Weights of a small mixture-of-experts language model, trained from scratch on English Wikipedia: 576 SwiGLU neurons an expert, 9553 steps.
Below are experts of layer 9 (counted from 0) of a mixture-of-experts language model. Rows are named router (the router's row for the expert), gate (a neuron's input weights, with its number), up (a neuron's input weights, with its number), down (a neuron's output weights, with its number) and show model dimensions 192-287. Each number is 500 + 25 x the weight over its row's rms, rounded and kept within 0 to 999. Numbers have three digits each.
Before each expert's rows: "comes after" lists some tokens at least twice as common just before its tokens as in all text; "raises" lists some tokens whose logits its average output raises strongly, later layers aside. This comes from a sample of Wikipedia text that the model never trained on. Tokens count by the router's weight.

# expert 6
comes after: " the", " of", " United", " in", " New", " National"
raises: " and", ",", " ("
router:503479535519472524487471496538469525480542519499477500545472481488511537517528483488530446485489485539519474505532527516479491488505504453487477525462461502493483444543484477518549491520490560547500509493533500534558528482482456527490461503507530507475472524524463494527482451500502522488
gate0:487525505487515493463549463486523515518543491485471498476538440502526510510486517512528575502517514507516531496489505506491483530509624482501485517470492509482503485526492475478556486494530499510499483504491492475505508528455531525496516528486514526456487501506514438485515452515485493528
up0:505545485499506553465457461535475511537520488527491471485540472500511471488512492467533515522479484494491500495515482507493507496487486518501513514522467539458495474503537502504541495514478491516519461506524504470559515487485473484511558510518523521475464520503531511441535454487507515531
down0:476503506519509461478488452488476506481515510496489532490511472502542483503536517487488537475539551504546518487508498510496512500480499491513473484499503519518509461517444472494476493485488456438520493506511464489479480474512519462505513497504481486518529526524499499520491488492547490480
gate1:510504476577511471517494462511492518507502506525512458490445493490500483490488494528502531471460500483489481491501492499519513474481484551484507497545510497529470534509542538507518489463478498507457490460495492452468520501471543535504517459483483516501437492473536454475492559471501495473
up1:496435451521487481501499477488534489516504532468477496516520533503494529500483486500453509471541488463485504527463531457515535495486514547490546479526505501470511539453500530461522512513499480552543473507499555516442480523512498499491523553481514505439535506490488504535494491536489510483
down1:522479481478442505464491485462487506505500516504518501511459514476529521501498511473473530481534500518513558529496473540467494491464508425536496507478454460465521506500515466508515457477512535519493552482493516474509486492514538508448545522538496538493474518495454476470520499501457469508
gate2:524498503531529491509496514490557486487478535519493496494509477541531504486481524457525490566495518508499511504543437508450537481479474482470505497479494507502484480497505509504533552475499483529531508488507483514501484480519462502505484498499576515566507496486505527489515482487504502494
up2:480458445488509514496483506506496514489519502533458490519469483540495507503481499533503463469479505487500504496513483542473475483511504480510505473464484511518459517483549492472460508532488485495546509517496517499507559532491474512494492492511474445502488545512440480525488529493525507518
down2:482527546546430504518526495480493493505524509472473497481446509533472478478467490495493486466503485472453471479468489498448504497497523518505461519528454473486513487496485511533469486487476512485501501489505491441508523522506546490516477493478508477517500510496494486521521497487456485477
gate3:528534536495502455486534495489520492522464497559497529512513499477522522503498483475486507458524493521497517523532478485518520487497515503505485458487530493520490468518504524441485515513522475488517501503462513508497517515480501509511521506516529496512568487486503473455536500506544530476
up3:497486459505496532549525467492511511504516462469516519547528517486517510520477512516501512560529523513499570521495529456549530510498527510485537512508470542513526487551490469476503506494514471533506512475495529490501485473525503461474495476465492475500457541509512498459566485505485519481
down3:522475469542528510533532467525490484484460496526491515522544466517497436483502509530508478503526517532498496477529488523440474486490450546515506523473479468493509531497479514465477518496518475462463498508501520523556505471515506496424504524500484509482498460464470485545500497531507495495
gate4:497506475548581493490482503525485500486507517484493495512498477473492509541480508491506490522500515529496503488514502497491479519490523477487472506475498495482492492471504516477498492545478483493548553483512522493476503507484479459505512506490482487521473510501492515454518484486464502454
up4:483490482473489493469511509432498484515521552535483499534517508524515506465500505538520503477539433491511505472458490529496514540531476526515491482540532493512459420504503506552513431500458493495491548497523489497527493501489529491469481492487531478528506493552530504563518509536474512531
down4:482555464536504439487468477495503489473510524473543481476507482461468453499538537491542502486475467521540523481506486486525478523550464480508517479447486536508440477478483497548510509439504489523508526497506518484488467474469510504507523537484526501524484483507486521503490458517541472500
gate5:507482516495520459510510490533478516471517491534492507525500516511498511484468534509487515504502457509522516536504507546502518502486484456483522477478496517510514477493482478512509457509493519542462483468555533491532498543517536509450498513485470567519512446503516531519523509457536509474
up5:513510504483488502524477497481522465503503542472547450498514503496508498508533487518489532528498548502454516485493504410477494472508474512497438480529503495476490510485471537483485527502512478464511514516448479540465475484481464498540508509507487458496443557484465481474486516526499502502
down5:484525497482495499486520490512459515532458544490468563531462492491509502544491533483536513494495461502543520487437507488474486473451478528525532483501488530511501485513467474500509471531455499476544508509518459481494506485502488538510538506506500500472530495527489506475553494502525494536
gate6:414505556519494461502499477517495514482471504520478483512499486508495540503508520449456503561491537499504541505470496455474495471520488487474491498527529461524509476530520526529510482472483513479501448514514475518498476532512503514520478471511511508500489512506473501473491490522495478485
up6:511495439490514501533508503512471464476526492548500521471517509511466464548516552501528504491511504487473493455529465537528492519518499559495500491513455496502502439477483440493489495508498452496481485508480503484525497472515515468515484490479510521506491473473493498525522493515504536538
down6:549513484507505497480506462490525508460505522482495514525463472509548510526506487507450490471496472476576490526454518486491491508515483490506458498520505503519519495519488481539499489508442521496557514502478503492486484477452519511508521518511546462512523459494489457470518496500485483527
gate7:489513528487503522482498484510535534489516483528529510507490482537483502452488519542533516489512503528506503487524530486459457529478522513466505529527515504448533503488514522461540511455465494522517501537472515508509529512524560515491500491514453508507522525472522492498539499473483521500
up7:494489441499487496503499528520470570516476461462479533500525490528549519492563506473519481495484487488488522452491537518504496502513545492520493515498511460521481502503517490552472546509533458506483474504498512525493493508511463509497484499485514510491571539500490489515477522505508482482
down7:528521516518486486494491486530488499503461470519496504492491482498524522495476492514489512518534460520490553485485481491481495502529567465500445520525518519522503528492486542547419467472494493523513511509487516483486517538499501496494474479507472512467534510509446454516499541452511532502

# expert 4
comes after: " ", " |", " 0", " 1", ")", " 2"
raises: "\n", " ", " 0", " 1", " —"
router:533462548496476541528479510496516506490571491509539487524494503479498514498507511440518500483470462501504496512482530510541530494490532498461496495466471501534485497529499465546512505547509509490497491477517523516557515463489510537477505560495523526453473520534493452504467505528473514454
gate0:512498500484512523446465513535478530478501512520489487499518489454526501470491542502517492503494511489491466511473515458491530500579475493516499518486478563515500497511464493501504496508501537508463496548527549533497483509481507485496515570525537498510535539520449540509503509472505529531
up0:484467484508506522483500500486537504505502482535445492509478487462485471490520482441462478479475535472485480489487483480554471503504523501494503520506502550495475518493453525449465517525485534512529516554526564497544513475485493525465484451528500536526502502493464465500535488480558488484
down0:512524507443501496490497462471506519495544495469441467504539477516533491502511476501496507475481492531520518514518555528524459512514475531533475528486487511494515496517535471490497492510511515495489473551445476522518517505466439513505458499487475481495557503539525481529482482495503478475
gate1:514493479469524497512547479533521490486517456497505477502494507457499515511495473494535495532507524505448510499524498520535503446507491528501467466533505496463497513512508482504497491503561528501475500489481511460460485509499502497459503506500501440488464539459489534503478533516513527492
up1:531532503479506467508451477480481518523508495500482523468463492478482485482510506543493492497544483504504511542522531472487480431485480456489496513495467481527496519469535512495469476541533482499486495491499531547483482528514499502501525496543497504505564510458488488449492466459501514528
down1:495567437507503488481481513526511517500501502469504561514478514512494507561486484478526519507482455497470486549476518510522490513519518505537484506551493496498487498525522519501511506462483474525519534511520498485469497528514518458453547517517494480474511497489533514499459533493519492482
gate2:494467482519486497495529550455468526465537596541521536481467485538534508469467524474501455525452465519497504465475464483516486526513506516489538519528480522485475507531535514521489537470484499505544522502454450478505478510524495490490470495504541428520433516521504555500507476494455500539
up2:518467498505504550469499506493501480513509525510500481561438557553532521497476535507526520494500493487554494482490558498525460524510507451501534506537509446477473468530539485471511536458500524495525507552506487483542505475484487492493503487516531515531492495490511545502520516453469526503
down2:480523472496489533502484477522446453471497518518528541467539511521537489477448516484483498519468535513458465498522549560517534510533498432473477498471457461481467518503552485525473496466480503452520457492494474523499511519517503488481501485516520475539511458456482472521541507444513508451
gate3:480457513527475497482505462518536468453487500498486493517493512505526523510544507460457491520482475470493525550473498501527499510496539534520522486521485499506522528451487508501441473510509538518565475472448540477439545499465488522497462494491449525443471480562520477449511529459501491455
up3:500544491467491526470516519503458488515521507500497558527466489498559519473475468524517480493500498479516482478495486457465464467550505522482508500532523483526501502576496493494513520486476480505487495533483476518528464492544502472507508498494525495519504485402505538538486478501471515502
down3:502499465512514512543496486517533530511513521437514491475521535497489483466512534459478472497523523545514490494488513481538508475523483495493491527496541477475535528494528495533467477520490451494488485526481481521530484524491534515500532525505463461519496491541501447439457539505496497510
gate4:491481508487511544516487486501546502518494501555551552532522474457509474469528496427519472504466513506498501498489546490462514480467486438504475512500486466517462463520458493518523512489507514564512477517461522490490475460506515537501473482523553475504463444476522530528467479468494556490
up4:512481493518488499501509487522528450499492519583493504506518559444547454444525474464508514466500503487527504499504511495512488490496497455487529503541489500494497495533479509503517489487526488537489488517452515489486492431485476521497530469515539494473477492509459473524486516484501558501
down4:488528507446487507532539516499472498501467514467490524466511492488530444447482550492532541533497491478503505510485509514510499523497504499477501469443508546476471501485537470484494571518451490474536504499526481476491546512504501526524494520444523490499512512474468544491513470517509510511
gate5:520505502458586469502548461491463475491483525522471490495530501494486504487484499439499583463509529510497487473480495509550474488539495548546528473527491489489492484461493486498485503529505473499512495493519462490477473506507533515529517519478476481544477533474481481452459497509517484452
up5:531480492546467518496437536517500527504477501501498472526503465467545483526511491555503476495498450486529481524493479497512537491504481508498482521523485478501523497511456505486528494524485491480490488503498535533553453498491473542483517422531502490460456499512544522553530540524470526518
down5:522508443488510493497517530493482511459540500521473530524507470488515527531534525492478477511534479501516462503512481473512483460499499463509498529486502504456480498495554505511523524489460522548461510463515508485496488546517511488545509491509487514517513461504539484471512498473486450465
gate6:490509502513512479509503481501495536471470516480485490493451500563508515480509520519485522481510489549498513510550492534511487481502491460516532533525503507511498542478525453534493512495515461470509487508511483466505484505486484464505505562497538480479469494510485467502517542543541462473
up6:545492488449493453470470516492492513495497479503487532492570538496482469520491464465485508502478458483496520546475519520453528509530487534480430485495463514490514472551474456527536556497494558492510479483536493517505538497499519504509515464472470485483493527502509496520489527515505549481
down6:488518507484477493536532517531497533477492544494517499505484509484470516536521536493479475528525499477497466504538476497483509489452561492532487477523497491487487503519509531523501506481564482489464502473492507504502504492493489498531516477475497474531493539453484534513503525521510491527
gate7:511507497501487481536494532445447472484538505514469464538458517486482475513506521488521432489496488514519508530472480495486541478455475473486483502499479496448471496473495472456496472465515481487487480525504500550532491541545494528494451520478523512498565488480524492505488482486489513533
up7:477508469494502521450484487479466507519502490500524513543479509486488470534515507500477491501519524488511510491470427497485531498481496507472477503466532510488452479531509503483497496501497480487457482511511501537552517548524565477496487516478553492474509514519493479546464468512473526503
down7:523440513516489505479498508482483479517507467523492493535471499522457497465468488529497536515515506493445489487499515484488464490498517483515520508467504485500529524546503494494523492510501484498493513507555539488517529463502547544505503483476490503507507524520460505440521506537474489470

# expert 14
comes after: ".", " =", "==", " ==", "===", ")"
raises: "\n", " These", " This", " In", " Since", " Although"
router:534475534494504526483463527525499529500508496559555551476489522495511488516468530488533490429525416532482514519477513503509491460494472509488467532483502516514531490520519484513521515539546486502523542490493493528521500442477520496516468504524495512479469537518485501513446459468497493464
gate0:472491514473503481491492451471486489481460511492468491514458536487495505520521485513483520476511492522496506458480485490502518505462485488494547481520509504529505453457527499478473522461484493505533467468496519496515520484508540508497507499443506446507503480437489495511492421475461510509
up0:481488537473505507497486493498514493492476500503491470512448547488496491508481511503497499475498478521527477439518519492491499537477503465489546493530492521522477470466493492484459495484498483547543442472516518511529508455478529469511502466492498472515526505495482553528500446512491512486
down0:539496543524480512469517555578502504467491495491507539485550524493489532486492491535480523467483477487514519476527505492528522520476522510488463514502483506511461513488482539499502485495506515498502503496521517525492505487459516454509484475486487510495489494535492515484483537521479460482
gate1:495494493530471490512470524502499469471470526507525505476526485460514484522498503470538479440522546531495524482495448505507504471542465493534538510483524445500480523509502485482491520519516524464596487479542550463496518483517470499514494506497482524502514491496538495502472467560526486524
up1:489510473510507496518508499450503477489474441474455508494506482485487474509506523482484488539487518499520495490500523496503496481481498489528488506515536548491518487534508452528515473492545565536456483514507495449512487460520475496491508472517495503535535517465525523510480520480498548494
down1:510529492478506491543542479486509508494499470485530538530490501506479481564488509521514484467525469494499505483477490502494470519524523490473510506491520495508497454512521556480512544495485521495563499497525513473455528466559487497514452516496480523522479497521489493509498530492483482510
gate2:485432528521532433508471483443456503504517502536482513535494467485556493446493481525510507520513518526501480486502523523506456507516483523492496515433499500545505483476490520480494506459436471496473528546466437513495499482558475542522524531466451500541484520454531505501517498479478486499
up2:491496486481501470502505456503490541485490473513479483507481521542504519527508504548508500471509523501483489529494490541510492468500469460483485513506508483465526502481488506506497538480505516489458479482506494481507471479517518545474528506506484464525510522533526487476488470474505490475
down2:466486519510503508524527510465469534506527545517512494515507523495532533503489498475480518477453488488523526512493475524492477503486465517529491549470506485503527503519467512507481490484477495504511497507528480469504470480545496474459499468484505501518502497482474534503533545483456498522
gate3:485529529488539477499504473494479546505457512458486477512549482492498551502529487471500461491525510459516493493514499508471457499479511483485480548487473485522497488491533539513489496513474536498496473490498480489511496518438496526512528460480535525495526520494442513550498484519441480485
up3:514513515520498495475507517517499499465473523475486512511511483521517526527534468437513466511505506458507492532502471526470505531490474482493496564499447470489497485501523528522470489506487542504495453506511465493473462518419514512497514475497505563471520498481499539494453485494470466502
down3:558512483482503503521493498499485508551482499461534526527477519482446495450520512515509498524514476486503506490500549496486518507502474530475482484497545478482506481512491481476496451464487492527470482495515493494480563519498505506490505506457486468488548506459537472486512511493494496541
gate4:485514504481476531525488483448482514474500515493511496500486542513528522494510496505462506502516500527467481494491463467523478500506530518501494568485498472541453489487510518458544483467507469502529478559521500518515497482489542496497528494526455464454491481494545472505497517481502538499
up4:455522499459527541507494519456485506493487511515549530498481533508492524518519493514503481509505486480494499453492446499519509506477553536524513511480476487472438464518507528468535502514476473493512457514537496509496505485535513500467515526495470488472488464480529516496482508474539508473
down4:510482468508486535488491536484496478511445506476512534467511511494463477519492531518518535503484486502535514526494497486515512503487511500500506480500508510554497541442511503450491493506462453509536494496500493503423481521438536500479520477503529474514442502538509482500453530492480506519
gate5:512504521490495520495461535490470485484559501556507516555449501466468514570537522483481500503503492522485512505539535460523470486468475507512513534506501523544514501536506466521525535496498483518530491488498509513470499526505504500516523495478497491508501544476490507471480470503519474499
up5:498492515499491508494466547499485499489574512568489508549453516464485510575558524490489510503470492510484517494525522473521475482467469506507500523498525545554515489541506461505496518469492462517533488476505507524474514522490498502518518486481503473504499541476494519453489478505500490488
down5:499495496475501465482511534521478523466506481488500477509511534488531464496496492476521505499493522504486516449478479498495522472471464489532457521494497503532488493497518497512510516508528522508493508500505465523474475530525512462472517517494554479472478425507466478483517490514491534489
gate6:487544504444524461486456467477503519511492508551472532463541517461471509563548540542517474535468509532460509540509483498515489489531512492451501532485519507454475484482533515485504490474473505499516541500507529503513472499481460470493498507494460467496481496492481474505523507493513510493
up6:500488469516504516513502467477521473546542500487489492486492492471481515546518525481487480483483548503513537535508490524501496448476529480464483515483575495488491482458511505487492511515518489539414521486516562522500513489543485481502530484499488498481535511515493476537512508508520479516
down6:543489511480556508509501508506428519490529480486523511469461482505512477494546481510542516486539496511512494514489540493491485491477482466532500506497500489510524506525464481447499493457498489487496510503494440482476504549507540475535477470578498525527499449510517482503507496533496453465
gate7:484460541487451505504508509458487486493514480522470496529508495478501524457488530496504530491458573498522500480476496491513512480507510432498481521543513499484519495537509472489534539520510476495508515506526469498528463508503477495537552504460498509527496549492517468479496526495499483482
up7:543564515549543515482518506519484530509484513460514533479511504481496511506438533493508464478515515529492524488507510456488528494463506536540484468506481515499478515470490487536564480468529525513472522483493506452465508500521505513474498534505485489474523493471542524522464510552544502504
down7:489484510554504533473504543493485511482546502463537506491497512495477511490478521515493512528481561513512519514480513501513514468514503501471494491501546527475453494497518506525531505537498501525466495479485536511479441488525504529500532508494495505512522499511522520520570493498494494525

# expert 3
comes after: " the", " a", " his", " The", " two", " first"
raises: " of", ",", " in", " from", ".", ";"
router:512462534525469516491474485469507493454579509511530502488520518495521537486504464501481436499512485485496480530513472536530471515510540468479504502459462515485494438525529496483542523527505522511518527483507482526499461448491508539502460509480548507504476542539466475513459481492517498485
gate0:529569453548498460490501484482526499469544457521458520505508505519511515513481524482538564511519513461498513505530500492495531534540509488505480518507495490466497490533525491516458454479528487506457490503523500512472442475539515513502487494483491457496513503465517464486481522483537473482
up0:488578505521505497497495464501504499538447515500507512463495473526475462514498479534506473522501466521495442495505508462495535509528490450510488512523501509484519494466498481515515504544525532551469550536490518468522534524444502500513499465525465514450529507541458513516544513470485495526
down0:518471490501478506458527524477494484520492505502511488540536509527495540489482500501481518482530487485519549480488489488518481511529491518504483446490518495484550486486478439490451470509476486464525489465518503522501487487527467515528502489521484458519486547461500488488502525510499480512
gate1:454533540490508519508519536498472484519489445445500458478525527521509521517524509511493498510438539539438469500471520525462522532489497498495515441503525451480540479482511535495473496489508500465495485519511510529538477476472484495511491518501504524543482474498462511461499534535507459504
up1:430542499513506527476494503459478492526522489504472517529473542511496479511524542504514497498505494490484453491466499502480512486466510520513521484456481523489484547468490477480515455528522483495455516489534510571522465512476485497476499512532480478497488494472482456480519494516497488522
down1:496514537522498492519503507493485478489520467516511487490464487441511543448491529511555493533492485524494483483488527461507509520484466499511520495467524539518500494465520514503476436498519480528485468482484526492504496517522493498461539506481522513479454484422480490528512496481503532456
gate2:492521485504492499499470500475437525537498494461463497512527524479476501511516517511498500432561506475543505527528528494494504484511506516489498520489533516488522541459515496488535534499500519466457479503475461493535506478506520535462562493515501477515512546537489522516494483480477485552
up2:507507504466446514476525501472492518504526446505526545504498486465502515525500479479520496472516533518469521475485466499501437526502521486500509504495480497475506507521526488454498538522490478503499466523509504491513470531483527471551464499505539532502468493506442487494522494540544514479
down2:529524465463476510490472494514489529520489526487471457496437483500509486501512533508459485526426509488469488476455449513465530567542497475468498500500496563517474503453511493469523524503529486554544481476520480524528486527481509530514511553487496542512463481509492489463479490470486483480
gate3:522525477481495527428503483459513488512414489497531445500485496512512538519498468502523484502504498514474512495471496502500500495526490491496505481497510500497523507458488462478501494496494514540508492493494473481550490521525485458488474493526502476541509531525505516520475471497452497506
up3:486543502454490476470521518464554514480497512480500521519439506475551522494535479519515491487511483498489515495465461549519463501528514499503572490484491517568438514545508491490523525516499503455480496483440460462517494486511501510489529517500499478508498479481502486476466478531491469487
down3:531499471490465482480549500492548515524572531478497501491498506507509500529519492505451504490522528509476461499518506533452468477476459522508513520471503446515482464495484527479484543511521507454528512522517487502506492476516578523491510486473514468467504528491549487531504514447511442448
gate4:483545507470486457523529507506462506500489488507459539531470487481510508479550469445511489493532528468490520469494508513447514490528509527478477539495484484509521507507494526465506518499468464491502474482532512500552506504558494522524532481477517503477478474508479524477504495495536501537
up4:503464494497497503466490516524548507536510505531491462474517513533463496555456519528508524468494510512494512518499502503559508499474469469506504486486476498457476530484514489542529445495512539495498538505513506486461467508480495483483498516517474527494489544521481492494493499517477486492
down4:536502510491451498507504487469518500467486499490488499514464501488507468516467514528525518493511461487478473535492494492545498535506465554497468509484550502534514484490528492495509497504487505561507495523463498482504465532526499478498474524501498473502481454509483520485535478507448460520
gate5:518487471508522548524502546529473512482515510468490508508493482487494491502489457515472500513459505536494513522532488460445508472493450497511505487496508540460499537518521458500509499539475495526512452497480518459478498504477494492474446490493475500465472508435537520474515565472518509509
up5:516529478469457498492519467492499517508489464531539488507522486512498488530506496548490521494498531470566458450493549542496508476509494525477492488483473489513501473505480518478485487453495505493495503529503474485495532487561478501512566482502485476465528480544502483502490436496479489480
down5:527512559484536498516502551521501459538497470493505496466524546499482454502490480546522553459490477480498477521502524509534522467482472558472520486439538541488488542509520497507482541460514486503491490504503523507514514501506501490518487482501516542473470489506502504532560549532506501495
gate6:491511509536518468519510536502475496519514503497499555492464518511492494484528442505553460523517493459516468567541466487487505486529526473466525450516471506513505478503507520520514524527485510498477509498526487478535485532517522503540492496503491512538530512513470490505498550495550554525
up6:464473492530524492463499498510469528495558513507506499497492517510525513480481485477546470456545529478526477495517506536438520458546518476509542460539505499454465525490471498534532488494498472488469529481490514477500473515524474514499516447461491501496504500514519535469494517491514552491
down6:493503490465494485475518496490532462524485493492484494485503475514481479527489454486490504547483501513473520499488532521477477524522490487493512516510555493555504484511469481471480541503485497504458473457524512539516516468501543496471428448498514461495488555569500533536525495486525484456
gate7:489514481508493492485563478503512524455516510501518510520476492559514510527498492518473527501500497561513485463497509511502515520471504444543514530471486498520519494506533500518504485512542516543508491484551490510487498493553492527514547496467471501476521448462509518490481510474503517494
up7:506485492466514514475532509507518471490520514550510510510521552476518562489443479491483499497520499502466491465514497505507517497460539451469471512507499509525511501498524507510484484494514507480540544530502520516503488548509455505524512469487518524502547456517485458524470490502504483508
down7:555479495519502499457528563477511476530463542515492496495502489489487557476490504480555501475514487482516520490505504499498473507491510461505460535505514475496481524486502558481531522507481511484433513485533517502467492496496521497539497515524541477462514495521486485503498518475491453506

# expert 1
comes after: " was", ",", " is", " be", " were", " and"
raises: " ", " and", " in", "\n"
router:524472531514512474490453468460504517453514476487540496517459516491492502507481492468520480473552479512451512515509496526530476503517500516462480509479462533503508495515530470520525497514526525512516501497502536517528536459446496527481454523513516505465501535538473488513456480509458524459
gate0:477489508507503474512477504501475475485483504462513501492499538501485522496536485454500481486543490460505500489484541492499489544509503504491513491472476502537503448519524481513461487503479504515496485485478498531469529462533499523544477574502494489531496490488489499507519456488475489562
up0:512494520498504525532524502494515476506529554521534497510502553538447513478491517510473535448488499461440492519467477515489518529517458497566449493550510511513486502469478478515543496502485533427507552498522488508486434492488486475523478500503495461472475517500530480531468473472471478502
down0:477535528547526481532464549506507481513518505516494539477495497499519477506484487551514491498477486485503484477540506532514497478503504538507497555522502502470505491514498484501508530525501541504482503486523500424501514511485491506431487510513534464474564510490470482495506474484497496488
gate1:471504526510526506544440515514485581474509484530506488473454544449482470545493485522449537465463550502513535500491513509525493512506524513483478473474523470494507483524484497510504511483495503437512453507508519506463501544518485503501524530533494496491526548469504537491493499500471536505
up1:529514467461493469508488461504504507490511444485460498480439504482560503529548455501491502508496530462509484534474516537488481501504541479484512504523474543480525489524499549502487517495499499491473486507517540477487477486529459509509504518565479479507494502510484498486504490457448471544
down1:502496512501496511511493467493533491472518476484513490492486513506513512500487513479487540521487479469487484545511488491505546491506445524480532409521492504480529499513489509525516514523479543508488469504537529512504491482514474506492519476500478533469497536484551486481507517496486464532
gate2:448478499518521539465526532500524498504522462519533521492490488512538484504491498533478438505517517435446501499478473522568499514475497455457535469508519527511522545495503523467504476493549526507483501485477507480532539506459493558495501490488538486507520511533496493497460494495542505522
up2:541541509467497488514459493533468484537509543475460500520487516502514516503482484503510521481488439530525457510506491490458535443501475498501462488491528539497474455507511545492487508500481482505506540542505485530507487462487514467497517528475504482528512507510481490480526525508491525512
down2:490475556482484506536495514495508455492466486447500493480477531497457519505515479514504486536521483490478460501530511521461511458522494541491530525488510509488527489470477514538520505479470492525477542456492484465531511455507499479486499501513490515491512475497489503520502512475506502488
gate3:455506463489499521484553483506483499488490515481503487522528476524489520458529483486524567576533476502514443502476477526479546544522468504491490512521486538506485512475504494507484501530493512499526509493487514473512477501509515539482465512499497547471490524514481459548524486495490513498
up3:545471494510485521493482530512499457551561513500497537501487526501511519495476514497521481470507467509498505500492469459477443463476488499522479493503506506502484439533503524510490444479480527517497490511538539506498487502484484487519481488472499510471498513504539525527507525488495478456
down3:533545504509483503507497467505515531505478467513450446496493512525500490491530486527544482477502458507484503478491510470510509492474547486490509525503482502469528556506522524533525538510493506523475566514526511495511480503455479509520455498540550515514537484518490482527487493518547491499
gate4:502488522504509528518519466470478502511526484519529512495512468523453520499483509508486516486487451516484507512494515486484440457492445529462476485492497485531509470485518463477546504508472511522479547466522482482489513507517519516473485461498513490498457545501489498508492448465479524483
up4:504470473502483513515518494508479475471475550494462501476501544485541455499540497482556508507517515486516467478488447494487502505474533477495474517519501543479518457528502542525484483524500496487532496528481467480573503490518540539504506467505483510540516467541532514448498567528515489495
down4:484496516543486531526485507477480474466482533492474512502509512498489470520506487467512508513483490482479539557516483487476449505464483534478480519507489500485466497483476516488531469510459506473502524516476507504525506531459468448452493490477473506480501500525508493509462473528492525518
gate5:531468513509477533472535508544500519495531478478509448464523509516492481499475510496507492472496517523513497509514491503507470524492512487482532478484458507484474422511497511494477518529475528508509507516512526502481501473484535539485483527494503484459499493497544543531473506501467478519
up5:465482514470513478519475467501505490524490504471508547514494492481502505492562485514527507514519468542542525508468486526524503505552498512503487467502484558517496546541472494494536494474495488533490503478478534530480492533474513533475480496470472478476498465497481487534518513479486508491
down5:506501513502491531505488488542486498488479488479505497536542530524513453477502507553513574525494463547475478524460460486474523529462510515480487517497508492474485513476547443516494514503532526489531509466565455497507482472519467479501487512505489477492496489505479488482504513514493471532
gate6:488524471465473545507527493518534507489498543530511495524488489525479467574538459500521501540503483461501544464500521536472536507504490521513489518497461484472469485535502532488486505529507459547496513525471483488513481531468473503471545483506526484502514543531485510522473476493507495516
up6:505512494499502542471540482532482532499538506508496482484518492506497451559521489492478466491473485464483539499511537517487477485463489519512507496501508533514475489503486521501472523481488509503454475459497536526461482510490519490507489513482483494515484508507479479476459500443502508528
down6:441489488509486495520553500491489583484447507478473487483492529487505517522505471535542476476497493500496489486495481428522530501490457508482510501487482509492493467527527501494465499484523481503507521506506462532486467549494551463556498547434515489467498494491530497501503462486462529497
gate7:525514504499466497537482499484528501488477530503527458449515478503493479547500527504490475462511495530513513529531543511468560491480511483505502517499520496478488498500485465495528476508524499512501520508521501511507530491529500500517509534485460473490501481476496515483485462475498526481
up7:496527530492494540515499495487518537497508514496497510439491483495498532554525535496513468516520468513525492508482481470484537491472482507502497446510491430461491446486466485510474481530520527465453441497500505504505519498513520524516526486506457508481486512504497485473489512518482506474
down7:471470510499472474496530527489512497520520468554502474481529550492478534506450465533502545535507505490514443498458536509481465515530525511530500506505501512482494518488482465466525481480476510442545517522496518513523470519487512488527460486470512462513495550536514449473538515443476485493